config = dict(
    normalize_top_k=False,
    balance_loss=0.0103,
    balance_bias=False,
    positions='alibi',
    init_std_up=0.0228,
    init_std_down=0.00448,
    lr_head=0.00439,
    schedule='cos',
    dataset='wikipedia_en',
)
Below are experts of layer 8 (counted from 0) of a mixture-of-experts language model. Rows are named router (the router's row for the expert), down (a neuron's output weights, with its number) and show model dimensions 192-383. Each number is 500 + 50 x the weight over its row's rms, rounded and kept within 0 to 999. Numbers have three digits each.
After each expert's rows: "raises" lists some tokens whose logits its average output raises strongly, later layers aside. This comes from a sample of Wikipedia text that the model never trained on.

# expert 0
router:427470467549525541531472494529524464525460459515516483495536486567565546539530512529426453594547473515493483510530497587562612546509478517537507482401495499461420604497475483454446435514540490521455542388528485487519435463509405542487474494524476596468547514439473521628512417429528546632484539561565399445524564486381495554443519469519518471489526446490568494525532437519558519480443507460516465449488459516563485529538496523550504499459520456490467487535579483410557493529451553395488458521477517551499568392566407480535514511492579461523493524531527587470476506421456559535
down0:477459461570446546528478523429464543474427527423478532453447523573539504528442556394554458490444479457471532500431530562490520461557440489500401554530506495452543546447545505576545569474500520395449477512502571536471524550583539479496519575489514492464569549574505498500482519481585470569495464578574526464463524558500549514509554492409466448411465501544480525547472541524481428555501442508522491452466479545439562551431458498547486577548483474477539547507447502492605557582545435586504447376439441502518451465569563474448467522531526527514581500503539557452529539488545504459
down1:545542517474490529485563513479523467523536410538391487493428470532367444577441566548388485480375410481565552543484569593454548498504474513526504560561520591509468511549531497645439421467467561487501511465418493499450589448517555443602531478505467460528477451508488452449550423411455461438512427520553485489490485456540525540471509539419549504526503600493479476476535473456531541551476436551381589532460522440523507463543459506436392511521431595510549484444506560495527485441488531524443465465455506480512609597501459451528472593559458542440532506523466441555533528536439463471
down2:492533583552497484606557574463508472497437611536513509496586465439484546493506482536451493502461586471505410529573468545491542487555472542550468438517455530526607442475567578578457581537554447586560581437457511452557581482540469534462488531529504555557498444528533493414420403492516584501557456390570458553423409442537517528417506545454495507540591464535454537551502451390464537451441526494421521537482532482484484461586554519406394464443636530452466547567511542485458389448450488496434465462527569466450482604471579448536478498504542570561493411446597569506458593579508459451
down3:462450499486498621510547534504520461424404515520472540486472532528465532503479513512496521524477517471442464527483525551487526591441450357533461554471555456439506502456481534515538574488480511461498486476477499531429512446579476417520554480465468437477511556508481568416477458461559450583523486521464499547438545520514591491576529571487418447456548523517434492574569498597495495543583494564442506418457578571495526519449577490534435607548458543586594518453531438431569540579503481530467526473429458529531562499520509482559428636542425481498601399572566547523565519544537536509
down4:480496488480520479547509493460535504523463468454469604425562529514480535501554397507565417578499479403511492470559569487484490508504453472560534509542549506515426456418631544447491487423408381438571541585523527560473445510491590444490467514624494472538509485579499558447497492503506407458443489540404534449477519498552467532531450535486596399573546422516498466549500571455463509475531589493540392555520558473441486596520455468492522560438544499599492561440451470512474455501519515470437523454471428463493446509484621396458419422500505598460464498508446557452639362524489535527
down5:528429471499497422465476493516496485463478532473510500529517468430454391455480475464532517467475458473549505435481509552571535534478502492445570442398480528539429477488466506442479500516576507443567532541483456435488424558483516496440472432531546583416545536577579522465527500586501417452513527507538485446522514431506459446556448406517408409452540538502460557538631433517449514472397552423569463525449463466354515560340443518520558573497579482496527484544477518494509574515628416445518541514579570538416559543497586560479369499516495415473571516479402456451537497489593509613
down6:468490468610362583578538484534478527543476505548437517508544492507558409497435497451550553501501514528454508423498495429434542464546547609474473506579541553453547630466598480543439483423432452426444502477528467455563630509601456432421561546511456529548494552509436480539528423506508545462506499475518589472417487470581512676509486500460553382513435502511508595553482459464503488438553452471473463461478501514525510506423490497513495443506554515382506477433510615455585477530477453513498451473547507467618465518485548487419509427522465538543541473440574433491613519559527524418
raises: " listing", " memory", " estate"

# expert 2
router:487464507476491488432521550356425486428518348493458539442523413486572561475519446493460482467518447433471497463534566523486502469556477545478468559437429526439391491421665572510501571463486450482473584550511572515433473487473557485447510542481535471501461542401519489474514464501442466494502548495501514522494418491563548517446575439495573479504378477499593537526543552540446540433476432602638613498514503505478502569441415550407473555474466524551572473516477442505537497564537519485504481443514599519531486481464516504475546432484538454648536415442505526492481463538569491534
down0:489483563479570436475410428496511563486449490486467545469526512575491468548549504522569504509452488457470461454491493570557534431555461452551433488473600429525442458383460497420489468473541489654454537520605433544480470511479488530481458473490592574462580488480474517538510462430523517493495458537523438476483484479427485526461447420591484628563527424467485492532546481479472437539482343484454575536508538533550468557486455510424548517564437509490481536434508549527433446416462550476567489559494561448532432449512550445622408606486533532489581502572485452447458468504459432531
down1:538558524534475488459470469478523572459548528519485497507542523547526524531540490467407466496549469533502443562517402454480527525474508476519477450501620482477524497570392499510525483492440431464473533456553538426521436512479513531502527606539520521586529408466474594449533524490602416507484380418459462526521649559462507530459515533475459459470590464491480463513484421428545488480450534488427490561531527564468475484487565510461606538497546464434422432580467428554511532438512527527424565599521478585496558549441560510554506465584558510320579497560427496510486427486598574456
down2:498554562504465457527540396541472509562527532534486457473503499393609542452517491584453434466530553467501493519493519448500544565548455441513472476485378571474483500544646465522472427389499489542616486489457550442448543536482464568501426546457473524494520523475454566457471483451533440449494497500488447514489529470537579533470516543438551480444481518566408491539599484490480563440452502582554470619556596439448444527524531489475565463523624516540526526527549619493486536566496499448503609548528463567529518513523534396469479547516474471561508535472462341434465478513459465537
down3:457476384541485523525507473468385546513502384600470484479448525546506509442425490536515512585457563487575511560485502532506566573543437516500476460515396531515481541517538513452486444488600597497487483540450435579513469508500419476518506511468505540572480577455457541424457450447589460442533462547513530414513431475572417626429462512521503464511455458455566502424335514586524553529502486474507427527473488625523625499605509456456487483454502466544490486456513573465470474479451458520494523527488492499523504587451464560466569419558531494576518520473503476448490509524406594466
down4:424498555542498628525506502461502494567493543388427509484450432449505580493548518497513480489446445485466519495528445448600503513516531499494459514500558476488532493520588491479585527481471490494619372524550414560466540498507502536577403490556538559457534467475556446459620477486421484527500583434533548530467444500452460488581514545473613538333494542430481566438440492496416555554531505417545510488608495494401516463483531538523418465505536552581460507536552527562569429478429450368538584441450535458450533538576428522485491461590511513517463428460485455464596429451405436482
down5:559500443497481422478519527474483498430469473518504421452513538530530544559438475594470496506580518546439481466519504566500596455530564560462468438485475504559553496490467506519491461476485575491542534556476409533497523467501490556515458527487492436600594370547459625510492534570543364574517507557471477475411455502493592488480580459478463493415425486530543399489580409509581427532509514523512533518506532534584558481524589491397586473508485541455508466459476524513555475485590552498538536586529520506433533318481498470592492531560474430388485442580541504559446481539489527559
down6:532569520446447517525429539490478467444487407505549522484545454570561488526531438442511467606558558559553494475492523513509653367493514526565560473487386504524474490565520464460496526468477462549522421502492469448532450479447517530479521580402543495468445539531494503596506495477541466626532440439434446637460538500539518449526520468499417549517462449548435480463561532528546494409539419508534486487471531520526429526507420488461511488550500481453519505506474517469482566551498586393524555516460449407440496511550579518480537643506524456588479468572468527416568561480567450534
raises: "US", "A", "U", "Art", "P", "I"

# expert 12
router:538515560510588452440471444463492547540529480517499507458397571492472487438424499454530553470419562582461542462454598429438508462563556478530508550552448458537486501541579502488475489450551475638546474496607487565482512522514453465469576580546484409496476509582522486470492502567563581477504529428451417476556465486552445527435448598526533485549456515547528587426351498514460441517592522462469466563485467511484606499507529479533502514491446480527503468528442561514531367544444505426516493404575533430511507532457548511427568606483488539511449468492504498501526479598532390435
down0:434476511490461504460485480502488527461492530459485444483423455581488457470530516502531392558486460393511504499452489433404477457461488518569443483432541469497501574482480520637496485536458455261495521458466519464549473479418512497495503453501431492504543487496506481480527511444415484484477552535497563526532491555448418485536560466544547374478510485560491372500708491517460491571543640491417546435555484487478502551416591489479460510594485513443497623519459516500432512558547495501598537552468516489477527530612501533493444467501522568485513471477516525450506395485340590542
down1:495532535546536559428553484550508439578445468416534580415560505561492493457515471496462575531428496503506569499482468522504451513464472504475469442512481479492509481526535551444492436585499474854520499496475468464475487491502497388567474513517568472471508469445511492503501482490543462453480459327479455475476499499428528476488488635439396531471512509491515613505220491514438472464475508518466551499458477535526472475538437476466438530476496520538495575470464529512493536457487509561496560536520444495525473557396562517429536599558542458498422562550535568498541556481697512494
down2:577492522598568608465569418488491454484486518509519573505540466564573502421469494534493461612484456403584516501526400489498368427484544478520475485476456502484498463477481454438481540549425523539532468541548542461503472553522623462530479524453560496519445492412517422532435538527529552367495491405527463586496467541444587401374457491482435462576451445473448499566403493492431423514572536566496514479420503539553484527541459546445567599493484465451441511534480544490433488486589503439499426521533440481486421460476531489520518576473542341430451562587457532541554578477569459489
down3:531493509544526433482487509566526477500531562572536507545495521516519545451571457480519501474511395401498468467401501453427519467477615453432466465449408538514602470472542496533488546509511571519494464412443390457452575510493572572432481548434465527493551461493580477496505528531497552475520519589499514556526445546596455463451530403513504579468478470521434480523496477442566494486498508505505543528527503478457496459488578420506571538553510533556561556444583464439517486505428575548605395590489554454460559566476460488470468482459461506571465519436420468549481517573461402501
down4:410627341458494488453540561472509563478389471438450431623554515452556371440542505449495510516555473571463449547541508451400529479604461415516519486416583518483395445544445470481512460435484486449472564428496443480519470516446532473452546451493480450481435545478458526541433517477489376509473525496519424503549528539382494478525608524530429500488434457577494477406600406547477546473442551459553599514538479471507453523578530508490491507501473576415490579515511606489447504535561511509426533552491506452522499378532500509533462540548499480441503539469479605591554455502473501578
down5:480446464561420518467463472559420516505465477490535537517540511505435591518514538494468440468486562469516452632517535500515510595487456428512516430477496449501545511389492485446505485451618513666436458529480499546491507486523501495541504509492459553491465446492487462483581454416494447535401577476452571426533437555507601475536493510543484548454536443466472554574376543471409461483376513470587540550515541405521533504537464478590488538442560486502420506502606474521501598534513493539440473383491556456511452518574543545472616497583545499423500412608460475403459544522528497500
down6:485507543566491537501531466480570455453505541477501498587538443536490566457535535474457612529467467509458465485465515522506496594482536549467508465537516505484527447524511468442454530487459556807519457476528407484386493480570499542513554522455555506481485536524438490548503530535496521468456445439478411534443489487519470519379446572570537503581484524454505649531304535518506487447535564517439534507498501497569521429511489439448587553465513605594496494431508502479540502461465560477491447540429493537492513462371401498503483457497520583539418476467479522507560566517739515535
raises: " In", " They", " It", " This", " While", " Many"

# expert 19
router:537455555404524438494413552504584452551525502496498553464514585657512443526516610480479493460498474549466502506508492471568521532509577556530483519435471490475511422586467477560420427562461511339459547481479532468462535539447484433518487511524511516551545443544519568549644522494508493523419452456525466524508504550534458608484549513482517488527555535505449440469573517466525500546509482473425515470512514456575435470467558416482570549519531519444601555486561457565506450480465472431499444524514521541570475506480429500538414490478507519453485558521477416444458449459430545466
down0:490464591466409487431457502586447562445494544508567510528559527532546477503604514484466420500527546584518504508530579566553453614502448467469535545574551522530436491512535481527504535605562513469534449608478506534516410387444444476521437437421513476506551495421572477478435481418517492537478505463502533545515469514455549470578510571549573545538497501478482407481521560553544507429481548474525484491532542548428550412501456472549543494451492505578384516521474432454461522518439557485503521441459466476510496499551518603588452605497503524434614518490419464520482438495393499485
down1:632503568402596504491561517495477508396538519491523420505494475572431439576495515526464454495578540502533522441517532499514499522493480451528480439451510625505588582483500505435442460538434445415424440508523441452524490524495432518563503532498515485563507430553467565471486484515519561435474471434527455480522397502468467470509593502506537528580486483486495442514499506530448590476532607524532568464550501393471468412426547454445532534450500499515475385484483532478571449466471550453504485470509534460577449594484519529526483521466452359549504485434458504543449496573481511470
down2:498457562486535507564490527575563434510549441484583504543525459464547575450488471530514556488554454517485504565488519463529458452423477492554494517483528436546520394475500517560516497435402453532530469487548529512432471458468576473505462500406522407521528503523490540435453503480531518487510439458442502556485459538552404485507486350553506461491515458435457483472551485484513503448624548551543546574503476440492423599490533469528620543466543548489497467506502464557480448530437448486463477501609582518600501608466495387602495594399369476506531611606457458470532516487575496465
down3:524477505509559492514410609512537453496474403512537543443464461505508502504524486478550489522565530536491451549438437422506406416431466488537470441466545492575421469479414484444526538560488426512512516513458480474560488387494523474494576534478502422630543423532538519479521483499408523494471513503485461514580450538591429450534482563467521509494453546422476431605541477533512584521536510468448451486454436474541442514458508502459574526496477546524461501519483406566441485513485474431510406588543585458579521559488490563527476524477432459447555529500591598496454494461487526497
down4:490510443487488502440573465427398501430522511538546500543497496451428483525576514459471458496526546400450554568503454498506485528501517398435507495570505494531534490550534454425542452547507495489489525469422509535482503520459384550577492538453494451547482495491500459470522471536596381555500577518565521503495505468541501537524548593466628417470575517481525535425497534505501484571528543510518507576566419474341511514431505460496529489470612488485493434511525472562421562504506578483497525403545555506467544530522588473531445531535572486431599432435481531521430478426561451582
down5:563472456450493474505522473589503520543500501392597500484402551465565493665536478417451469549458574507484501444498457414441537531496512519583612464549441464414529537471493482390536525464546582572506504444500539570503543498513472506562574491583466489452504384552510427622566463581466576557531475597556434533456516536544406494471460476494494508471447566466512533406471504484522583506497505505465434606467512537561468560456470499553486472476488463495552490528539517492495460529501462525464579469440427503480528485560484502512506552508501409543416528549594596567465448531504418536
down6:541556490491476577421469469546497458507552495470459493438405519494612465563496393448457508518506497519476469483453558530476546455405480477481527438405459438512535521535502442513466528451463515478449555532512462508463500407519468454596541444594469542467483519521475555462486403434592494491550517621524476484409661487465459554514458555426490571420495506483534563479600393520524550530469448588453503475512559575489456525503513518508480560550520559458527513467551521487488532402616499452477559544508443505489487490549566590552552505609561572410531480486511539571400570510453544593
raises: " eventually", " each", " forming"

# expert 24
router:535562584515550430529479482444462527581403452520505491485459432440483469452538462584550562521501428449524479573531570369570445469449571471512491521474486497519412437516533508489510478504486490512423627467547533456504392554543607533572392439410511503501505520426607477422425594492433540385555525420433562407499546491597499481488438481504546516539474458461549581486525571450454442485432471576501567560452580480551546495451447495616496516499520437539509495528542460504470415484461402522545459453547507493487489546422453481458549447519511582460476512469422517456448429518644576456
down0:392460487601530474473476544545470521523474512567441577501506449547582430434397500524531519530529509482506517502435491540489465517486539516613552485429514455418554451590462513553496528517549419477501489544551528499574495470452507467487471557536487536550483453455495463474508549513522509573467418511447504519600500515501607344474575482500524464433474450465490489525471486507514535509520507564489434578502501503566478363515508446486551529460485523499495464463409518503516495491510459472476482543461559386509470374470410509475437525491488469495534424614458510473547432611502440432
down1:543515563459564583476477496552473526472467547474497485501473531448433509560495541490608543421571398527451593467592412489539501528517497560542550529476509516501538493554490578467461590504484532578544599516570580524461516461528488514516408494530478533469518476538557480465543427589441502514535406494457439480535471511506500501515533488528496458451527504436426521512537585533463489531410502408484516530559490473549494534470476482482532605497477550490521411567587422512515498541603471463529393469499528497482559493497517498477463536585462447473557496578431443491402434524544516502
down2:470486544461564419560518547460478592497438531516441506482453479493556485522515564465451493449561450507546496496471542477547489518452470491480505474413500525524568587527471503425574488506441574451510434552511536504550502469465489525529506360470469505414540507593525419529524549534426495456488513566449489533519514411462521481517493553482526465470568598601490468509417574545462486557566494590506460460508559493572600603526484434545457436512524462462408496475508496540535467473579575441505490462540596469431525539569647479473408474573487449524536517548460408491523505408422496449
down3:485494494547493517536480560580498495475455547545486495537496556561512575517481495530483509438463401432508533516495599579514490562416461496498465476399486579473430511599393603442460574395465515481483595510526562623561522497430583581518508416469452551507428554506587591537445475491372493592479509488483517553409504503471410507462533455503509476578484530412520426612444459504538605420473549551490448605482528511482516503446420528473638488556539517434473519492452435455437444528492466463488428507488540503498513592560539491459587474514467433522434511480527488534473527466444453513
down4:493528498531519459493474502584467473496588578500510494482539543551512406424457526560552450431516499472508430444471436461421472351422422492482484557621457456441466479510576487489495539515555552437559421545502514517547574434433571565506487497568482525517464471502474472533517462447538494498500455474486489514503563405467597445472533427541605466530511609528426466573558469496515406463526511515515413480476584497565513526508485528554497536459424482493443505496487455512504457513583633389549454413466475516516416464504430511460503535523551482497607536558426548385466445507502447418
down5:561425521469522478506514494552520475492344527473448394556476407501459556462569370588545538601436413476563461581468524466555530481456520571421573468510458511514435522558466476418512515463493539554509543516471520525491452552576541485508561437443580547479548506474503447483467458476498541531580509500412559406484530471489589433473498519548491518449477598473382446577553473538548480497470485395573454385457422583563535549512411478555521568510455484524461488617552502529474504564388502514551494470569492458479502528494566503567562558569510448472471444585491484589475567506480561500
down6:543509506499498561477383542505440525514428509519446460590391529559512459413406468514564431438586473456556522493554483563428495486518411460540420585484565540534474569441454563507488469540472525494472518520616524510533452483502519478456482488472504540517513555481523480531496494525386584503488509505518452581497469449526516503542421486567532533504419500489522396570405484499490529484475504552504468560510521409499540510499454549445546472506541531449522434475489599430489467431587520577482386488536619436465513484509558494497491576561558457551482633514388424446474517607430411548
raises: " whom", " who", " not", " days"

# expert 22
router:568523551530482412520522509558434535468453547477570514563459528506451414635574493487597508451480502506463515566462527473515516478512620484463493509513447572414494444412498490488467569491487452470418521551475563543489498507523642475541402454498465445473479481516521448418438477516531426467498538426545558446467514481464540499487487458528482587568529446426520362430464391455494520503471532523478511459483465424527463523599457541608516501569413511520494496441509455478501451492437506541513409434577512433524438476497475469581606516545531579506489551550553480505422545546407424449
down0:429531466439538459495483427535508522406454484576457445500515478602460516567468546465520459510460473499546403485499478557502555452481539453505445506557520541482467466458524529507460518514405468497411480592403515565493471501441551485487453523495499524436465444474576512537517463479419442463495520507552476509513573535468470478526568428482434446362522452460567457437495434493594508546530413471523564570529565405519477394441443484430514415510487548592529493474424497454567516451515505482463558516452444465536483489515475520563474492515363539444501464450535526520448423429444602531
down1:504483520433595415528506514498556480359449475443582501554475557457484472524558483517474486423430451534507466407455469513560492498531518526482476539502497534445530475542495569503451537544465485627444601488504578512453499526461442466527446521526509485490485510554579470585524562565517546529446538514535469516434510468586458584548503543453620521457514549509464415502462495568495535549511436434491577437449417404477487493546474516557441501510468531535536585481612507483510489441511447507536494450485563532563474510515531466537436499545472479550421583541394519507517477536477410465
down2:629634499485450529440461534455579552440443492445511518536596445636609474467473453489494440492482530603504543454445496467531509492507517475453461565560554496472498417580422491536592526547460493472452433643495577507482486425530443431634538534453563535500501527511488478541526540460522576549368481493460526554493515438439533556451404565506366551444502480408490400566578496482442487454528534541501500475582421517465522424542435437442528488494577535521473564452541482480516584477554504499474478499515444478478390481589463511467546499521509476430623477468538555483552455465496508559
down3:513440531429461538555499415489506452476584505556612612502452456484541593478516461513584502549532506418511519521444514502507454512443451551557446493483453524459510509558591473536404543459433433472412474562538512499571479567502486527478560485456497443547523518489441507530417398501549481552481504491529548421483533513487462608429469632514479482538420406470507569540563556526499420500506582508580486500457531479375541510511527507442547440466487567477571459468505455514455485515544475552498455384522562487553496491511523361587541484590510582511393472500460446575509577491673462449
down4:451501501474520541524472504582603496531457558575429365457463464458520475474587496560510550487549543501445549539518520499413527481482450407523535471451511441483510514449477449517499448457482558612547472555509403503498526536540440469495528456500493454451562593472558506469593647470422494521401471506475578518368536469447492438469452391432422497427598460519503532537534542466446473585556453471532414574452472530550476533514455504477607504507547455593443518491520560474549539490563489569468416546501536540479541450491514503512524470517483428563528347503487510519422593517487528540
down5:511361464473569439514571470483420475454553593519471467474487518520558541511535546483435503455537552508526525503586535537481433494396441539485485507476470471575530609475534509497508529478454522581564448565501510526620531533589434468492499465480475492492557476513578551499536478567460434500540496543433485579531467488586459445532572599490482387491496540496546534625586527589498479511594471447459532494465481517411533457445557510445453546488545482436464437550553472524481593542507510471471456582485536497540491558373511442476474593563442530491464419475561467532416474540618467426
down6:470529502460579468484508388504509527537517444452511505544473499515432412546569461487509594524497516528493515523522569496571565543574380408462450434397435475546547541505506528427490513448574434676522509569584550545490417481508549447460452404549495456387513558539546472507509542496467472491368593564444535477544583479476510443460537518505568578515505564485494537546460487573441605540472480478476512597532575458573456551462488520520500522488491572453485561555579569508351462421539363478439432485565548464526471480450466476468480480523526520407550510472514500501495496513468520518
raises: " effort", " calling", "ility", " too"

# expert 18
router:493466542448554539561532518611629537548500509552529502496489520481407590605435532466560419554534506583544417438549447440569460498518464498540477493525543464560538590381525503565471510485453556489468570419484467494559408495531457529471457458516458473517500438549464437524478461489452511528437458534548438556460417557548496453424499527516384493465542496486430530476509473522593460532481497574480426480554501471551490426527530456530552428514474548472496502497440502522451500442429429575521510444587438547519593524522518509563559577568508485589499472616603438471524573495451554559
down0:434548415543433593548547454502461459508427473481439519522506533527479441527556533562524554580426490523425436534594523575498478475437459552448443535465520520535501512486608438468517456523655508449544523382533588488567488482430464601584534514543474538525521429511538533515517520533495484497517469446456484487484507467459449441455505486486631533477538408539507467571475485509509467509523560496542499489583503628492529483570436415511490470456521413522499541539550532557592487482513507527523437551468461512485466548508556598501439474500566394549478551505472501524539552515573495466
down1:420544508414566483421529486466440517525485487444560457472510552421533516513511553506516481563600539521486559515410556466497569535443487428422513434475502482522427459444548530500492486456510568528516517518500600431459464498507496545500535514514469488478461571577471594493458531493537551433474530509529449540601608507558525509501620568526464586447448523529609479519557494504493578460450500463468586425490384402422494484509439506579483537517559484509454553523508574417533486515558444461438478493525546425502449465571469450468432590457409513458524496460583505473461517571555536514
down2:500601626487434434445520502537512560517494515436544542517498375528484477488419413499527463427543503493572498523520531514484497554467642456517588563409528484416441384562542514505517390513471448407492470545540503455425558482554579513546528509543450452530487484431354538424497504433496496532518479493499560480506589503518412505535510418540507486550436492507531475432546514486501547456459460514527458495456544573538465458513296459483440482497491599576423599453536576580451533468505521513523563500433473466520475534544511492467456448474515474465508580449522523532486453520525525453
down3:489497454648388444587570550522546483475534465582432503504542486619577419465576511494508594570435467425377466523576536618415464470540528589503457461449567513489511524504548547535493457499548473463506518428472498514495515474518526489592566588493544533481534484440495570512526483388448551468472444544448531450548490515497409477454485462479553441514556502508464475495437397456536464563578489555545471492556489556519532500557540477556514529538568487530480552563602449535510499439462532463529468538447514538533526468391480475413442474487576475550545510498405481565510546557466461509
down4:522386584572553424539495531456527478474469584553500503470558526526545536485563440509488616529513508513479528492473509552525539568540572479464448437617457462423486434487480464510570436411388454551458560434533509532470479431483559469414478545479433482526434464526425573495497431504554563382486470457466575548471436471516531467455393484521453506520461565546450531523504440390579498499566510583442558535500555531468431524506513497584563509536490553510510466536499406593461443476490514488470427438566524473471556464404552501524510449526562532446569430535477491531462440561474515507
down5:428492495551521603458546552540469444533493497359601528562543482473478507488571489639485516495521536563558520549458500433543594387443457478489453498523513540513491430512512542488533576446468490540512482536476469553466482468650441477450504517545554454414496545497508541458449543582555582562628412396561512406651477463429505445542550452488451543489568424501560498480591520537491549511521518545510583540493538491561405466531508481474536487455433562499505515503497487437542497469480509520422505465452568453509481479521460453563541492487477432505436431557476582582530441495528437525
down6:382509453511528547382468579504441419547439463490474452522522430478509518509539528558500456593511464540509521550557370505498538456468383459464517576472574589464510548550557529522495486527406469476498532467567482577497489573502572417532536412509507490443519498458586521508535503477367414543480545567543529512536412450473567522469491527553545504386539524507524478473488480578504587493464545403524481573520432484477549462502502506452465433504458548399532507591554586483586492499569575458605562443557517505494484465548497468500540479556525441499515528565416488524531405504427393599
raises: "Gls", "less", "album"

# expert 30
router:506509443585557504542585474495574515428525567505473451518430528447508529417480593530435536440554443470529531496546590529465468541412401486544472449482545541372544524519495544586554534505506535518472490428527484626554539524581462471505555574489512538508486519536495473459420622500552568444501549523413454547476440439494468461463503488525470446450520511464595502459453524547494532476553512517546540483489425446420648539675554543454477469498482439541465444450416539503501527549506459437493527528492553561523575478423447469549611440509458525484512449518491497474481474575505466556
down0:561514538522496421521525529549463455479513445436462528486484525371516489474464409545540527449554456560521532563518520389465511496591533459545466461522456536543459528577570497544479443479589622468467518456472466556564582547565438503438564489523435565505502536584591495544541517526429544537422476447491549475545606520519343449478495488433583437521508528510549501548435540557414464449529508485606468499391538548488525503506367472596479508486542457504570463481493470495434516524477442512389424526557477562430414559454473627559512520602466525524532594460485497404474508551546572422
down1:525479520473485513480523472437478515519446455416524491435521555447485451514477531500453503416554475498568519505506437501557455549516439482537639382504593473592546539564484423545479564529609493586461498475465518482505486500465456491570496517526493511496466454622478525481567499518529499520531456515457425511500396532377468448560539560428472542519610481548476509460627576472516605505352505557546532493587515527455360455464509487470423505546506557428490586589505531499497475568573546520510475467503463469513481545508485551525490558458521562456546462529455575465458422406607597541
down2:533478466549407562433510505546476421456454461524568505503524475418519523503426507577443490536632443486494459493412472529530414510551444533534545489480494466470448520548538494528507499587400562424505440446461586472523451509511544566494535521521617495501480641465520484486564567494522487548503423491423493536622574405583437463474484451481539490646479497511519543531518526441467487497527488463490443540491534529508483551434497444555467575442504461478570502536469515493489574601573553525449513467515449493497520475505500542555426452463461454407469588459427510444607489484645524426
down3:498506417536461479473555503542523462403467491431514455537475460444466462482565508569564429420574481530508539502499448477524414499479495615469505493498474601515523493459526448493480527474522599382505488476485447503522511573550511451514560425537406473549437675507474466519521468603419538491433458473485546452532560598502497475496418513490562467538434438416515483453554440603475490541583487558475609538510548471507510547410454474518586512537515560500435472503561509506545485476525402533486418455524492482413424468533456589544507467561484530430449513407438507527559455468639551529
down4:584502518491531565433523505596513488516513573419587472537391523471533493506488464449518432494444507556526532452448481481441489536387510572524516538452491444417526559661494538583502577467427525433399525469540484498519477475570550590408488485506642587485594454439509611493498457465495509463517379526537473583534498475497466552460414431473476458465447455433543532515593444512573457511435579433450450525550501498646456505467452470508597535542466533490577520477489413491516577376480443527500569425547402478500541346602399474541476642493545493429469597497490559519493472522509501566
down5:543563445547490518474592518592508477552459525406543484562479467542505526513466517563460483567563462564581537440497430465559523535473514549560482530541459567514509506617473566516448417461493486480431545484514460555442457503466415488474491479518559532443532476534477613493562463562407549486506410499525521560446540540489466563439466416554450415451544485447489504520573382505523484470529535487474473585473512507490453464484454569476506540554452501533515536430533465494539548546526488401474661503498482511561557437583428549474542576385569530478438498466551541500572472568463482485
down6:436483472487518543620503427500532514587484486532583574541500501414536560459529519532505695479482483459484577457445495393512420561525506519498583542487583518559402477498482488390482480501509451706543501500553491531514489391420457548454532546549501508483500567520481409432512467525467473515552528475510452504486465457489563633556520575471529488413480442503504544486473486475497613560466510487483470566597519465401458468439525518501443452521409592571418458436463521481547507380486580457392541530556501500407528535333483560510519473487495534524468440480481531522429482486615511546
raises: "\")", "”", ")\"", " chronology", "\"", "\n"

# expert 23
router:461508436447483402511481509508419413595412436457431522565439582444540487452577503466508509585532539494484479496567533448471427515452527516500519493501503433544517545499492540562596515461478481435581447508536579610540462499565514583546548499453483558528542453585568444579446565545469480502497527550494427504436455402515410496496445553447451522455470509477562461489474521497458475503464500537430480447485612545496520489481497524481488514546479455399520514522490386428480550443423508582468476568442418538469416542533624512475475527482425567539472565409534468455572533502401443539
down0:511560499491456503532424497372485522512603482520486422512578591532491414470569469449416437460503421459559438531508519493481519576440414465511515546481581566495426494548468535469475540448545468437454577474488630432580477491408535448512555468500557465493529520447491523543508453453435477462424546541545473573449517511522561582448460590460590511560481450473445498449457454522540553588595539454629461452480508416514556415383467524518493416466458523540501436541584434538532525492531423495527549555501535553533495466442532485493491438418568473513502500521459433435529535483481537523
down1:428568477568534530554613445487506522485422477479521566560500473507551553578557574529550484502489496494426479489455463484509510543483540519594449440535427410489480565553447464552551447471524473642440547442488500526489486431567418462498542470504485563479449509558526448492517514459460506499546521519451490553528542485460621457409454464504469464410519380416637448578473447502448442453509492509461489511442517540533541473539540505516641601509453531381524443506565536483490499520432477471507479523506447557500515540419435522534487531568522504564456497543427565496537489388458484442
down2:460441534463498552459468578549463357560530573543472530525595507502504477474471510453595550429554474571562534612427513557498483527452525443431499484504612516468498386540586440424481500434470533533552563445503555394560443569530460517507538556495571561482423561541547387554402450454594497559565508429440556559483527571604468499480525554471504459573496486463544529563581466524533479411448454451509507565502476487477449426504504506537381526444479473559523523482456447554472538450502555442531499543564535478513549423407471506495507525480504510443511569426393489486417512509604573507
down3:539483530505471501551571375507472575526472505515432548483508481520482499468543461511475506485438505482480531557507423341496400556580453554518431429555544490531511393490484562477494564583553538523421470573538477495511400455501474512500499497454498571424507480472453454541408512523555519543466454469572550489587473558484514504492458619421473540488568543471431516489418461436471555579532564510547526536423492456449598383474466498460596562460532476487476459507509473560525473504536435543477413526492513494542537563540564524384430462566518569464553382522486486574469546381516469510
down4:508499518568548521543491479511464394479543592427420472543546484557456452576580482518559526375581542487510553568522486594496533453468479391439472467478550614523475465378546424509503506591594514622505522519483547393500486470468532551558408516493336525426454497565507541482510490476466527490511514429513503467537625508440477438549560509505403492511459531494470518588488433494524591463426487504425463587510453454547423597505491499431422506500489501511463487479442463532580384437548476521471588578474517498529499515441551533447503510445547581443530485461529539449533482479615524425
down5:459468535466432520504505552598469394490466545405487512517533498437444503532507521433593429528470549536520438519560524464550466453545585494388520544435531470558482523523467503471492325457531507328432542470467452559395556541514449439511591477512425415549503569548523507482487529424435391571516522519431616482552506460543589441512480503425522540575513514517465526453470503499450399426511552455446429503529512412539534506495543544433613460417466449544552514500483527428496518524557418528480499489499532494468527438455465488479544575577521414550490536517545508506475484494486488519
down6:519595518385583481515504467464451551489550456531473492527558397480530554482494564586612554482454566465478491461552527379413557517555519540524481476478548454563553497383586541538485450485552496414467534440440496527499497499486583421449576532459461427523515558414582491489570422442481451506536417532556525517524508523479497528440482502560517462523529539523472503504484458538464562523428471513602456531518516470511555504559520391412591479490507541482526465499538474495472428467454448540561504502502524516496532437416529404522483461424514531542511538570395552489610527586503463535
raises: " children", "ger", "idis", " Children", "lement", "ality"